Weights of a small mixture-of-experts language model, trained from scratch on English Wikipedia.
Size: 13 layers, width 96, vocabulary 2048, 5.8M parameters.
Experts: 32 SwiGLU neurons an expert, 8 picks a token.
Below are experts of layer 2 (counted from 0) of a mixture-of-experts language model. Rows are named router (the router's row for the expert), gate (a neuron's input weights, with its number), up (a neuron's input weights, with its number) and show model dimensions 0-95. Each number is 128 + 24 x the weight over its row's rms, rounded and kept within 0 to 255. Numbers have three digits each.
Before each expert's rows: "mostly gets" lists some tokens that are sent to it at least half of the time. This comes from a sample of Wikipedia text that the model never trained on.

# expert 18
mostly gets: " m", " M", " p", " s", " l", " P"
router:104155112098148147113115135152134144141139084148125111138136157109114119147149165141090102136163165120187113113146134108144122156146161130128141096131083130109099141089118104106141115181171154128108108128087160150172142144160141116182120112101124128174123074147125127124112136113113156131
gate0:182132142145114147153113110133115108122100102116119125093056120139115098139103149121130111113112144134111137122117182185141133136088153128151125093137089109102157145084079116140129148177152137136102128138121109149130116110127144114099133148105130129121146103137104166101153087148133133194
up0:161092061090132100117112115073120100132147135096093110132115140164129082146137126088093117124131109128150130143145169111117112131107137183162104122158180140114103140133130123135140099105171095109108152097149131140154145162112109151120125092142120148156125106125163102104155122128103121125
gate1:138118098115156102098118113125123113138127123126108144137137133100191070107135141121095115121156146091142093150125147147150127111128160121104162116131148140116077141119095155092137139147127124103135129121143120125182116169154131125126149100140150102102093201087141115059129119113126107137
up1:184119156149126116106147129113110123149107096117130113151164118095122138162142170061080110134143150065107126143101106133130139110125129088154075100119107133086122136125118155122115126130097137163160108123110094150124120136127102133102096120142154111122133124118107133135138106199148129098
gate2:119095141093121119132102088147114123120112107088154123126120129147169143136128156068105162114142093132146108122175157160156099157131139140140156136118128146126124138102110161071095104155152105126113181129149137149137131180114105097125167113153104109152098125088145085148122107138149131117
up2:150128143111168153108129139127087103150098155116072155149131100128116107145130107072139106097113153111138099110146128117141143113129104081157158135133121113129170152123082097166147091142147118122100128100136143108154155123124128106083170090101138162159113117121151122129095147112117183125
gate3:111130136132172083116125147151116136165101140144128113106135142125130154078118139173142103103167137104148115144127101136111116134133154089118168103110090132191086198096148071139162126121112134162168155100122115113119149154117124133145136129106127149108101106099147118102151122119119139135
up3:069121124118116113146136123166145128104128129186137118114135114174111124145130124148117150164148141128174119139127101149082096188165136169131142174105138134151100124148121163081118143143179095159112120106142120149139164123133141116130115156143171136131115131138088127097098090143132112114
gate4:147093107131135105093119104123141120150123154136119112124146108120141091136135163113131070117174144100154085078096111124148120112105145109122102153120078162143124122136128162101124106105158113148113128119131131157127084119160150115138137093152086104126154138092178122144164125141096123189
up4:151150115075150130151173148117137098109176188140117139098111170153126172153179152140127123120137146133159131155120104135127173147106178137157136118109103139097180173114105141127111137157131171135114138156134137136116115124092126131101156120141124109131117124126131092138117087156109151107
gate5:156129153095168116128134131156130121071078148155102161138131153134132159146149124169116156136130124138156146136124103087110120122124184119130126088143110154156144134136103142095181095165145153146130114130100144151122109119128115160148142128087091095129075142140119106118076104105132137101
up5:158128150157102108085094128126094122140135105104129161090152091117133136129122140124142100108151123175125118163111126134090121099161120185176103113110129120112084122143121148145113134118129129096093121130135141136140094112148159152110118141103136109144148162192161115167154136092132156076
gate6:097150138125123148127096131113106095175171153120108071146154148131160128120132136110108130134138121117116134127155120080107160101143146104170110150131144141165147115165105121119150122145113182145110106120135160114160118151158104111180122126105161139111057114140122119149138134103142102180
up6:148119148157140129096105114132107136086126118106124145119092101132130126147080126138142141098178121130095129174108154101125086102119121121130153104119123160163099115063117124103161138121149139114092107111146117122123110049075138116151099150135111142154123125102142135089120176135137107140
gate7:124176121110139099158148133148069100150102119097148138181149139116136133154126096114114152116157113145142097095121099109129136137098116174139096091114098147138132143124143142128160129124152129121132113134099123145193144107164117080177114151154116128160113133102133117081144134178146153125
up7:137113151082122142168091167139111130129145081125129131124118145118142114095165122089135143114137162164139141131084137170145161139077158150099143130116106136141092132107112083153143093078122162127152130104137169139160137134150135118100139139134083157124156160158119146159154147098135141103
gate8:087112109124097125099119138157144101120113098096167103099145108129130150156112141097099121183152135127116116086146102110095145140166113129149103118158140121108123098121133145145129144152109100118166107128142125089162152133168167147184115141081098126121137132166170085121126108093129135100
up8:061110118111141155125161117134111098130147141138126135106132083129112159121080128136154156119136105086120110109087165142112163147126118100133147122148104085109102188159105128103170167174153108130138093136135111124126106090144097118140124135130138163117106150127139125149100161103152166118
gate9:145131089120158129161161130152095134103151150124145113110147100154148129109157105069092145118126147124176130106089080117125118148136137088140143140152076111135118121140113148165128101124137150112140124129093122159164172116117162132122101181132113126078147104092099144096134089110137128144
up9:158110116102084161112159127148157110133172126141147119146153155117096165124075080132126113151127134118119099089110106117113127110115138123156130126131136106102144134101102147172116087130118156146098114111111162132130114105110139182092156119137181121114116161133132170117161096163131121076
gate10:164124108087106123080094099157113131118115104113124125119157119114129139146150145124132148125140127096154108128106169115198137136108164130104125129107096130132128067117066139149143103146120141109135143111135107112179153138125137173146160137101104162133179083132120144113096104140118140099
up10:167090126158173149178116108138127187077108136110141166091129157129138175127103093114136151129138127118149134153083169110118144129127118153115150104082126132108169136110129107134139100117125182108111096149114153161121103139124110145128153118137133129146085117158111137118161103160128131095
gate11:136147135135152069141119131123136111137119159123076130161126117117128127155103092107141118130158139144217126157140117173121151115111149148164141117107132130111122171126088106135096105124152139153136118131128093143138099113133115083121173177128105143135147108167102098156138119094124133171
up11:123121076157103130155109095140132096108144117115148133117100121140109078152132138165127158123106141092150157136115154122123131196168125128087123133133121132133102126137120151115148099103108100125138119178102175131144131078092141112099095149138091109085117162113177136111146137106111107106
gate12:159148151150131123102146116150170129147120094151114140129111145115089139144129105128172167143119133117131095084163131127136060086180174137129128096160104138119099142115133115144122092146119141173149122126135148109086138119125163110149176147103164120146108094101115126159113092138115122108
up12:074129161113118084117142101127110138131101172066110097178135139113122158097136119122120082168157104123141110157121101146103144121099114087126116135090157144129110145119138123178116147145086118084147116131134151113115114146133156132068132097132157149144142124135131103130100131104104093139
gate13:105146155109100136121127114180126100075134089190157101119170159140167140114162134104093164148132135136142108101113160163130129141157118141144153120143085100134131145118135130122162136137137134166135111140143110146150141123117133127152179144139119087121168066130140140104145118144176121145
up13:130133145105101121104141145180136081107116101082143138150164142109106129157116135132085130103132121165136134115114136147122105100149152116113140119146112130156097151161140090178108152086139143137099132110141105086133115168122150137153158091130137139144148121118114114099148187069122177112
gate14:103133152095120122132095092124122146119089092139155116099150130137160170162114181124147108090116108093109146134104143148142113121141126110143116162164104122146080106121098146123159104112169154120151153118096101123173113147138154115134128159126088147144098073156159156135130118166108137152
up14:165147145140133148144109166118082155128121191094142133133141144114120096119170107128134114140110132185123091124087143120094136085142111145153092107098154136115123169114125174099117094136122133144108102146104109122117115123109175122139131108100124102090136151060137143115133111145157132103
gate15:148157115138155074099143119152114176114122108130183123159126139130131117161137159107113110140150134138160150098107143166130134120175130139145153110115100136102131123123119082109150116113140128124122098186140179112146113142117175167160147108141123095105125104099157109106134128192111145116
up15:142140152131141134157080114127111131134112134149194120146126077159121158116163110140116139092109140156121153112121087134142120141110118170095162127110165105137136175149093116142115129147102176138143127130121134147094120150083159107076102164140142120116127085132137097130092092155154142136
gate16:142182117094145112124128143140128113081129112168113149084129104159107119124114132140100126105120109137180155150158113094115100143148131151126164124115101137089100103117156109138185115120178115174143107123145107141117176162154131159134154124104123141134125086133121115091148154127131112179
up16:147120157127144136122101148137132129101093142137116124139116175151114135151124137096135155103111080111103120120118096103115128136071128151128110164123135158133138113149086137150106157141112126101118167120164129155085127122075129122166099125119126108176138121144123137140084107194146187090
gate17:102116104156142130130120073157064128124105112144088147130158120147118155113106135123096149118119105098133149114131113108104174116127114131116156148142125151106142143092141146101138098170121153154159120157129159133115116102142125100141111133131145129125090061093176093150090144148134073136
up17:142120117133044086122158128134137123125105126147122145135149161147135130115115090069142170124110113152136150103110134093116158197123142110104169114109116131126155158107159166115167119169170153124145117146157139110131135116127122175132122099116098111114108119131152173112130113143122139129
gate18:135104115143132141138101104162131124118158166113157138096141179085123152166131151107111126129143153084150079110134119109109150142173125122131107108123092110105082119102118146161141126100152097152130125132105119156122151143149083091154109107124139132083117121131177144167082121100120127171
up18:109146169116122151122118091101116147144114076107148111132193101146083122114113118120093126148135159121116166126143132107092130107135142137128113162140167101121133145097117126154157089132105054142128120157130154142092081117157138130143181156132148142125107108162112120127148103111143145152
gate19:118082101116128100158157133084160117157146132161148122119155145130152136135171132113109130127149155094166162125127084141150113111107119121141125139117121130108114160128104150103124150154118140170120133118086078105144147135087125112139179126053161083142101141148136140132145170134096120139
up19:147182096183102141097089112132134136127101119124097175138145119133115106159105110116135154118131097142073138134152099095155102090119159149141076135128116157141117116127133087146116141106128126132131075128126118136107154114136125137128097154108127175118210127124132106109148158129135131146
gate20:156118108128132108115109156130075148135118130120134081162118124139111139136129153180119117171160078134146110115137154145155111139087092118137143178159162141123141122124117128158132104163112085166174166120130103149155134134119101110167120111118101135107109103095095102118139157113107088093
up20:130121118136098154088120117109125092146104104112125140132158137107114146125129138106126157174155168157112171132098122150143098104149145136064122158169124151152121122141113120119107147068132119118175127140131112161127124122090132087134181118078142145139143103087101151145125119121170118165
gate21:119081119145102116147129154116161094108125152116126096137187135107119152120125140146141117169143134088130130097117148156129121065133159115137112084156089106118148133127094110129157128115157094088131166084139173131142079149153153175132130121127114135146129092112131147150160136118129135169
up21:135154107181157168113134124122085150156143142098110103126168134129135190175108126103117142143146115121156115121140118116153160151156120156153120119157129152116111105117086147121118158076148098122131115148091142085100126130101137095128116134133142120117114152118161107061093126126109092106
gate22:188118139113139137118149138126104158130144145140128114125125147106125156118152095129112153130139158078158156090176146148136166107142133134091153143125129178160103142130134131126128097120112134103108137126136198160133143145126146108144174126085156108149101061120142137114157135122081154132
up22:111110140124072110156138121116158170148102117160122133148144116097124140129104137163160119161146118161135163139131157109116107124148143129083110114112067117112180101131140118095086172107122141150129110156125144137122153161092088187112107123156119148092121149107125105133125176123120115109

# expert 13
mostly gets: "===", " ass", " reg", " ind", " Ind", " mov"
router:180128129128134141138159141114149162120146124099199121148160123114087154158159149130170114095143112155119124126145116113099081106124134154103145122166148091155088137135175128139162113166127132102094105137116115125127127101112170137117109142139115169142139082136117163153137153119172115138
gate0:116059152110113117172141149179131151111118082116140123121109142158129107131099119110103108149114142064165150111136136111168111136145126108095163125174089092143099117128122112118119104143129129115168152097171116168113132120141155131085126144148131145139139145112128111173153152150111104137
up0:128150098129177083129101144088103122127083138126122077097128088129097118122140092157130117130097149099127098157142125117133131137107117122147108169135139139119170128113153136085063143148090096138171119128086167161143140140103146124134120123116110109137145143127150141140067117142121097147
gate1:145118129124180160123122104113106134108146106144112078154097146153118120114111128072166145117143053130153113122109131106132064112121161144147134193111121123134118182124135118183109127120144099145113106132138113124135145130144118152122143123085164143170123132121123137137092155149127147114
up1:111078138105165101121116115107096159128118158153133136131125088116128124124141094093131098120117162110160154139100083116168106138122132124133171166153101145167101110092102157119137173118134160049108161134114125103128151127134122126133117125153131173125146111140104119145128122118120169084
gate2:194142160102110144099086150154100197110152157126141128134143096099119145146146144089158133118112160093125138141143135106099124114144123137125168149161139096109118186170164134122122117118101111143122106119148140152076128148142133161137128109120145152120105082137138126140114119101164140110
up2:109101146122104146137104116193135162147092113132166129135136085165116123149156149119147125102105121137097114080096144176137125120116149117126140123085137113090095144146122103151088087171140114108143077141107116112096148126132142105103123079115130126134136140162067130148124132139158127125
gate3:168106118140118111110124094135122154163169103158125102139167125122082153120142130101135101140113105079100115115099122122127145125136145173148116123121142121143090095173127158125153161108088115126088133102135158123116151119171129121106071117092086111149133081093083142156120130131143131129
up3:136058122103085103133129120090140141135113153141170169093129136109133148108148141170150114116123127120106131125137135111112130045102149123111121153149098160136126123181114134109137131157084138134153129111119082122135124114111136164163110149104123135108145103119129095184120159149152130102
gate4:173120161096140154157123120140127131134132155136168128124109112144156147141166152149158178114110136155129157144115066121137161135184140103131126150150137123138093110125115151135179119104188128126125100110126134115123178114102119114140124102139169159133109103134064178131133135143137138117
up4:153150139096137138127151151144102105145127114146153134124191145129133142142121139120141135114137099154150140138125135119090141117140147132118111142124106146178139148069106146169184128130152096146146178115126112093149175094105143136132072093131094148150146113159150083148082128135147108146
gate5:099132128100130125107149110133122150137109122140084160167133109152099132101144096125122155095073162113093120116139107099104133129130113108117068115125121111091111148104126112107130100147103168092109068071118133140114127120167146093155129133162095157130115094094090153137150119133114123144
up5:134137108135145140142131105088129122146132153180125134138148175142115101115141129139148145149152130154140059120137124141176101154174120122145169131104134126136134159117114150116094115121121127116097143135125095127125163116139101113122119084054075145156101103147161129130152073106123103147
gate6:139077153171152106148116085069149119122133126126119139128156090154142110098119124125174136120139089122116102145159147165170103087141147125107109128089126112135113073124111119175162077099153113126103114097151138103153116150144136126145133140166120124174126113138117149139092110108123127122
up6:151141142149114134135149147097150148124146113119171110113169102103100131120149123092168172118154191169113093101109124076108161102171152132108120135102146165131098122129172140103153127096080121152107114123141091128130096127130121166134116144117098129109095128129163119148126161143153119131
gate7:172090130106118130106126146087126142092130182136139098116126100144098123159100128116154135141163155142124122121172129111104143136160143131099076122120138125156110102137120164159172137083174108154090072109140171133143116175151121136104113108115126154152111094115115121118122130101151105128
up7:125113119091094112137147149129125139120110136094126172164153154152142132128171149074146095107148129139151084125100133122177129144136156117156119125135166174121121104130125122152137108104083099140149142072131134159105120154109159084119106086089097112159130097125150101136090147129135108123
gate8:146167137094147094143148142102095163126086136154107160113163157112085165153143125163142134090170120131127140118095126112104113116157147099101135137139166111159112133154149175110152149098134115126111094162143139148147134132157122110168148167130105130152103090122120123127155173145170152122
up8:081142138109112169144187118148145108101206158102163104136120154130100121130123113097152130142151167096109183133126113120117136116109100133100124133110119159175143157121139129138148148122159087116147134135109088109134102110129136109090148119143075115140150170141135122110134162142141111128
gate9:102120155156111136111178122125126125083114181118106150152154116130119118142138130163103141129148129146116153095147123137173119080154148126107118113152101166146103111151169133154120086138125078138094127089138103167116085125103119133151149091137098129118157151092114127120139105173135080119
up9:132126125165095142123153127139126160143128159137145153123133136187148140109108185086124127155149154121125112098120149133148163177117099143109144101095132116156139099126149107111118159120115144090146074161112122140164129114137130141178115120157153130116132151075110177143109155111141177122
gate10:112119151156105105140161120143124165165149107118153115107149136102096154134159091103149182124133138158144132108158153175090129084106102189105149147094121110162108138124140128128156131176169112163126128135175104135109142110121108126107108118135084081128107135129114123144102159119131130129
up10:137185072113101136130129098159195130095121135117147122119123108121135131149148132136103162109130099122077116128096111126120139100118112124134122116139119087150151118112143133130118179125125104136137113110089127098080141190175144133161161161158131159138129176120134141172105124110123142129
gate11:164123066121125085109147099102113118142086145119187115107159108153104154175119117118133121136110089142131150147122136126145110123132109133106118172091125121117153138146157105114135127116126069159143127143144107126114106142099159143161131115187134154160146088130152139133130132081163157151
up11:171169129123170131119162130121084130112101139137116121137133157138124155160126120102103117157092131151104131138115105092149169167106144127129138124120173153144062151172097150122141111113113091127143084132127136147145122140152159073141144091133119143156114167084096151094136107132126134135
gate12:142103100136090099154151131107138098107145101138143141116146122139103145146120125132107117070147075139108091111135087124131123108095123156121110158186159122129150088099078124138134123147105145155119147132156134152127194152116136148127115130181123123132097111171114140174124126139124083143
up12:157154122194140145110120122147131148183123139129099121109169139157125127125099142102131133148122120178127160077116111068121094136121147061109128171138122128104146117138101110142096121158107094153167159119094146128110157120146127159144116126110110120144126110139132171112146103110105108147
gate13:140127154149129106090151155143139106124165162121128120151115169121113132164125137120177109112140073133129163150184119128151112136135104132171103095174101106113107121121167108137148119110100107090117167158126104174137119127121121179099169120163106146093148127112109127155133107148116157122
up13:150096092116131162138113136113044137137126171158136126091096093116148139081123148123126109101150173170133130136117120124140136148147137128141168128168145096133144119137153148106118088140134108120106161161113137090091127113126138111121159155089132083096129107093158097117105143116135116104
gate14:130107090110130171124114153125106109143093121110130097141097128141149169149139132077141071120117094125065125115151107159093159138148170144119083137129192145134133131161110127089116128121113120098102163099140143099115115137072135151138132124129125154129156108121133143104148154102124149109
up14:168112152180134128144156139171124169151124144099088162115149165165145150144135095091180085124132149130135103160120160146126154137155122138151111093129157129119128102118148148138124111182144133086126136117132139131148115112122145129167146144115095197102135134113136146136112143117171157135
gate15:148114146126126098126153158100103110133090106164157127101129116118073133087147117145174142135145109110128168156092135175114181128096195152151141109144145126136106135125146156139194164142132121121119158144153102126158106132085123135112143120121100149132107118165121149138164117118141127124
up15:132116127142121098146119116096085153097121149169129110086112121120104149101145141158148145134105150141142148141110180151095087117106117092146136133136138058075097148084122107121123102128104101131120094156117127129150131106132112094133156130117150129137121109141129114155125120129045165115
gate16:174121116156121087143134133128157124120129157136111078144157141132113150140175109067141131113141149133110166156122148123100116142116109139110113076086126156119125121102101148078125161138125132138150111135131138117109134121100148099133122176089113123133140103138081121118111131057173088134
up16:137151108120122113155127119103152138146134168126125128123098094086083154108110119150106155124153135116151128150071164101133118136144102118103178183124081138085149131081135107140128142137150132147093133092152080143152147149152112117161118129119080126135125165091144128144145094126116118163
gate17:187126129158106124128121128126134150118099093113151145175153132130113161143145107151122129080163097146128110135163133140071108066118125126127129131132159140144095180156165135159164173125120091128130143122144146125086129107129125119128151112155121143129113098104158155140121151184166115122
up17:156175081187117112116171107103102118141170175087144110157116152124105176114102101153100146108151161124141125165132100144122111149125116138085110128132168112096122136103134111095146112084111131139107118127157105113106174117134096155121114097135113136161140152149130123099140110126101119125
gate18:121118097118152117176081127135134153129166130116126156084165111112127188110165147108124123097119123154111157132113130113132108172134124130151099095143163135138145132137119105137116146138125178140124168099165109088130154120106151137123109155110130156156133185178127145151173158135164125131
up18:135170180128130167109156135112112154121148139118105129126113122145102101115136176114113131112117150124146133145121075105140146128141124145153083206116105096111165137141139180093147165131136132144087144125120084104141093103085122092148100103106114131121093149134133111113100108125149129114
gate19:149120117129133104137182112128127173123098165088151135144105155159125145164115136134144148133140130081138117136169125155108100059104134155134099113120114130128128128164137147063169135191166083085134114125140144159131138131133135161161126113119139127097148105105106103133117145136133126141
up19:082127097126108153157093150123109126122191106098077095081132116141171110117141096147147116086120127110138137139122144126123117098104137119187108132126145113109139150094075138154140160096112160128104182130131125132130100123135167120110131161112121142139108149140135131144093167158096125112
gate20:101098164158116106099128193110138103089156107148149138121111123110111154125142104115114156132114152175100144079140136126101137140196093153114145135106142115128122163149139119121139128142118116086129137149073100163133123149127162141128149123101132141094174096095155113128096109147106121104
up20:121128132096135177137112155123132138123123082159130144135160116132125100146076137168143095099127102146151161097123117093122164141104154131130134132146126159151126166094101149157107149115104122121167125116127147119083133120119144089132160089113136175118100075136091078118137092144124138091
gate21:170146096127125179089145116140107129135125112171110163113146132122108128130153094078105122108157122097102119163162112145141115114097159163100118146122074084169129124143143151110136091141140162117130129147164103132143116124128141143123128099152108122132169091066096121153131116144149164117
up21:157109119116188116090125113140158117130125143170058112111117139153151096141126181102156090096154158137071131099111107105138138118121124151113110117144146116125113118125150124101081108163138147118130150157117123114105123109129095137122181136140119116089173116141150142099130148085139105120
gate22:111126127134118142124093095128132155130127158116159107142146123144094136143168132147183155155112118094097104120111124160120108126159130154135128113126111107160175118172153159119124146138131114111117126116147082146113090137142131149103105098140086167092073110137108067110157101107106079123
up22:122119111138128119122138107097146197136122154128157115149138082111122130093141097110119129159141097127091149112105156186152111099146119146109116124142107150136128151126086151159135111088120139115133147118162135146096140144164118089094084162157119161126119119108170189109124141098149100111

# expert 28
mostly gets: " pr", "pl", " l", "l", "gr", " gr"
router:112171134148159119119119097132134114168158118128149102145139107128124099158155193119105070126138101098148176114149137098145113109152162160114157127156130110125115103112128074106114121175165149170117078132116157165131143105108145117157125123141132140155113101118121163104133137115107107124
gate0:146156154115106085143130191149132149116116112137116156118167094154132148099171112149119088118121103111138115068158111083175161140127151195125120155124105135111169121115100112155143114122154135153127107125154136102130137105111137164144132118117112125135135114115087147084133134142135147085
up0:150131105107165143137123132134111147103157099118126117114159121147069152132135157069144121125077136165120140148129127135149156138125088134118148139123147116101168115158065129120140148148115148118121106158124126122122103070077113133149137130168091132131134108117089156174138160081132113131
gate1:138140160179175158121111108134097156138189115133149122109140143140151174103144134106114136104145109167164114148120157134148123071174107151126105116151119123141138098098106133114110142154117118143156145136129117085111163137116129102107124134137108109124149109185132158159093093122103101089
up1:118099152125105089136120157094092141103105181156116151124134189145148130146147182108130154145101145136138133102111161136149092125157128131109153144087166132125117099109077122161145153133130115108105117089112114107120055144112127130163142117120118134117135134144104116117137098102119136178
gate2:113151157157120113104085144152161088163089100116125163140153159147168103108164141136131153114148123133123125164160118117113138129072133127160091135120094132120128108108138106156147155123107087103143113114130099107177121099114165127135080118148118118151124159114117148088099159144141120178
up2:104121115148120133175096124187146130096159158115116114137164090166184099133163130146126117159085113091116134141075150136144130168149164121092101106092113130118123165113152127119121100121092117154135129134128125145141132134076160138123114132138135132129160148111132125160101112177162128143
gate3:159118142166134137121156114112134087161124109144127120077109122178122122159196142104110127092108094097124112081116127143118176088136139147149116107118144143131141099115117139134088115146167111172119113133112143156142150143134130187136135121135176138126110113092131083112140128105088109130
up3:126117102105122138110120128170124143153099157149148124185192111153148098130156103148143091082113153114147094096120121137132157159122087115098157147114141144137085132108143163094135136148145155142122146123122130136115152097175165128162163126150119140093142149119098085117109118095151107125
gate4:119125131121124126172148174117116149101144102142103134139109122151132149136135158138131166102133158189158124139117115112175107106121137148083151115115164150124157164089141102114147108102132144126135115130129082123070142126079120100165142140127149084126095096179120158108148098106152127137
up4:134143157117106126101150104148147136187132150151157109113145109154148100109116169121137124133130183126126142092112138132134134108160176140128090110118105141090152093112114157123097168122156122145129130042126095133117155144142125109073158119141137101147148118140115180108134141151117127136
gate5:127167100102110162124125105133121152110137131139154173094137127138114119133118153117176158120159148114089139119128095156141150070138117127098143099131106105102140148072157124157149152130172169128129070167160108139114178140103097105121115118121158124142111156145139119109174123129109110124
up5:113135145142151189161133114120175104123104155134105128138124096113159146166141163099162075123122128109114135104177072143117150130098145113106139105099067081116111118125118137093104129145109104126103080125150108111116104164148153146116139075105118114148118141107130145128140138140133124131
gate6:123111101113150130131101140122132138138130123152108146120140126153133148137166152149105134113131111071120091087128130158084139130118094186118105135121184138148129104167164047147112122154151112165108112145104087139103113118103128140163147126136150134088079131104118144096120144146111123111
up6:113148119144129143077116128156147093178143130108119134097146126168126087132130153096112121154114180178150125124135119111119097141174127109106129132135112116154134144090134120094155124107149165141091129170178152096133097149161175129145139182119137093148106119093126139112132146149110113137
gate7:129100108141121121103118128149127145155113074145122158162134100119131125105119157121154151151123133125135108159147140094112132117132119122137163139123088108132131102153162121171173097150071139149129112120174151125110105156155131171134178124112139125141167094130125199171136131158088123155
up7:191149169137127195159147103166138086123116165133110119130104160113111142127117098138141152107148107114152064129159124153120131077124100130105131127118077135085122091122104117141111148103088122131092126136124131139139083129152112099127134116132143147122088137110139101104131103157120133104
gate8:136110136153141148083111122146132121140127142105085140112154071122160058177145094097106132122132126098147134150149124112152154121126158116086134143119110159125140106095132110107107151116113123127164154117138149127135120108147161136134165179142106112164126148137104136091084181092138108106
up8:128131181121131149070124110135078121117140143074155114118117126128134140151097132121145098114182133087110162106164124168111155140113158105109092163154126152086120127136088112106086135131171137122134138146107130163092130097140106132155119100119127120130159114089131155092119123138102132162
gate9:166161116169099125132116156150128130108161094110135152111099124146130111148142121110148147121152096108093176150136108106106173117141144142130104161166104113126126119131182099150128135158162127147122124102117128159149099136170144093152130138159075132138126098118090104134136090153146065117
up9:090106103112154111111122110114072097090114112102106103145127151138097130124109099139157137094165134162067153130150144131109110125124117118180149130095173115106117150144145142160162134129112154137112136130119155103117098110147116138117131135089101152137147146143124115164119124089065098173
gate10:119138104171135099139148129139143177142146115159178141121139114143117128149124154090127139111127124097154127067150140073140147159141109137113110155107183078166116136151081097116125131145160141161125137109119139139146142116097094070140135112125140096121109115101108130142084123114135111162
up10:091099147137093152131144112141144109127135110142132142081096142162170156103124137135158136099138170133125092145126110135172136100085131137133160122099094126106124077140167150093118153139133150104136178154098135142153153092136142165172080124145130124139117138150168138139155143130127124175
gate11:099106128130142110085134153105143121186139090146155175124151112118109108143144104105111120127122146188154139162128125135108152168186122138102152119157124138116154129155156139150187095122139163129128139155170127086126155130123156139106152103141148102128099080104141162136122113125114150135
up11:084130103087131155170114122136124125103119093103144087107126141114103130094130093153138083101140117101097137141125140148147149126114144102097141150131164109126121092118144147114174177143114114069156148149099132133147100134083174118112146103096132130119125111112089104142159112125126102078
gate12:171137122106144153133100129084111092131112112130087127127106101176175084137156171137128091113169148127166111122062149092124135159106162116110122152128124105159090107145154111143112138136149119114091164138123141140136169135144124099116175123159113138128157108130131143102120157115123106147
up12:129160080148134113117123119073175106139117095106141118073131107140172128134113129118096114173141130101126108102172137126191132119155144091112098082153152130086074131097150123139158116088126064138127111116142126126133122149118145141119156129124135139127154134131128142107121094144115114151
gate13:151184123153131107101164117095108091132168132149133120161124114170146153145123144094148162159120161146142146123123073115090112137149152137120154136119125110148082116150109126127162117082200146191130097104122147132167117101089140136145119131134134137110135140156127142138131122102116110126
up13:137149115163113168115137135095111123090127102118108113112121094159131121105140106113124120116109162145079098135145146075114126131102117175122080161115177145159119095177189088129167130109132150119127148120117129167117163097152146108126126102119125120117120151120165093142149142166137125117
gate14:182077148144131138124096140118109139144096172170120140122167149114126113144132114154113121102158109155149146114147115136145146153114141117129135082143133163151152127073095133133116090143106168170098120151175147102122158169103117110122142127151142132134112129148146118126088151159154120070
up14:102090087162101155153136107148139129148122145105133092158141129152094138134123097150149122143141116120131139121117188110127081135142097135100142122159174121106117169150089066114118144138106151094160127108120130128150154131123089142131127154109156112093159181183147152125114119141139119137
gate15:115109119145109083168104187106141156139168128132122142146129076140154139096173112122112138125122143109100139153067141122092137124135143112167087123138095134114143123171134087135136102107145161120125151151121154134129110137121110158124141133112135130163154124077089187155120126151160114125
up15:146134128090133075190108175116121155121137152133113119166151139099116103199140110148122103145132152137131121078131085117130151124111149157139112080124136128133123176117116134145083142080127128135159140125134156132104109129150129149098100136138099134151172144121077120124128123151167122141
gate16:144126142121093135155129121121132117104114093157101115090124134146140134127139161135130170120119106118117156108143115160155133120124142129093172115169097122149093124148159097086092096092092105132126107181127143156103168089095142100154126100140129091135100122169131129120072174154136142124
up16:151149133122160109082151132101121120157092124103109173141116150137104134151152138106156120119085079108124123131136162146107118095125118190105158087144112106130106126163136096101157120122135154185125110138155096102120119138133127152155141109128173136089141137104095091145144121174114145155
gate17:125110144139077117157148143106139145149140106104136115114139126133104086174125138126136140138108115080155158137191150096097126100118132148191137109147080113102130103131130137086167129139119099166120149168132128136102121118112147114163139136127123147108109132099154084074090141102109129143
up17:106110131112086139165161139169152164144143099193176137091126111135128107113153115153113096102143132138134112159115137145158094132105153110168113159114115146134160131108138139139090148091138172123156141118110119157125130159117094137139117153122120149075113139134132157159165080126151099124
gate18:150125121101208063122140128107099126159149146146118176131168094156153116144114154099119118110144153157091163115161149158155117095152150113127121117151106123157151073183132092120128133105123155161134120136134158138131135147123106117141116156152146149156123116135139114140141127135094106144
up18:155107148154083131158116148112129154150113112147143145107130162159133161128122121135166115155145116118152088142123142131141143149142163131097121090127157136101083140119120114123162107110126166155164136117110102071131107070118146210156129146123137097120160117090149137155130133100145134108
gate19:171120181149106124074136131098117188141154129074131128103173065155135161119106128109140131129109170111116139119115131094119112073076163109137120165119139103090123139131145137165144120113127131091133138106111151126139130116149156083114138128149098157140140121119112139120128154122128149130
up19:124122165142113172136106129132167125095129130115159129142096140088158143147134110145105148139136100104104148102112100152151161144139139126116100137130128139146124131107161106103131100083118163117164140158132186081124142142150078122112120132157113175143189150134143111161087109144132108172
gate20:153139116158116120098105139161116135154123146098124132133121190114121140154119194120127100112127120131143125095120138118146115105144181193098105134121153082143073115180182105136126128115112126157158174099147144117136146148132132114090129106154113104134119106145144120132125113126134099087
up20:101110133125136099138137155083105112128106130135144105151147132116160097113146091149110091126162129141130121159119077097147139097075118083130085132119119116130110103106084085160135106118108159156169130081084109129141121144115073099117121109142102147123137106146131129067112129141145121137
gate21:136184151112119113164163099117110111142078126135171126157129120121095118151142134095120137139132111128144141085138101092147120111137124142071127124157100141154095092115139103168136099150140132141154125123195123147134140100160115111177166118134122110130090142100110121116156137127134078095
up21:174156136137128141131115153118171135110154086105099144112099121144148096158115164100132092107156091129192141110108168128162137152110129092097115112125132127119157142074163078142171133129149152122128164093114123114123146122117122137086107153129147134118132147136092173098152134124120117147
gate22:124131116152079071116172150098095107165129147100142115131151109097148104123144123113126134143115121116146145131133138118110139113169123145104119120133137114127106079116130114124135135125179082153086136086100118142110127168121149108131166107145164125148176152110119169096153123135056114149
up22:143128137164108119133159093167121174172147134095130169125104120119153107117090155118149122151131136085086104119158107158105125184105140131133158118143115114116128103116148155113104119127141099161118093174146126068113107109098127100110166152161155147139112115123116112146161107165148142126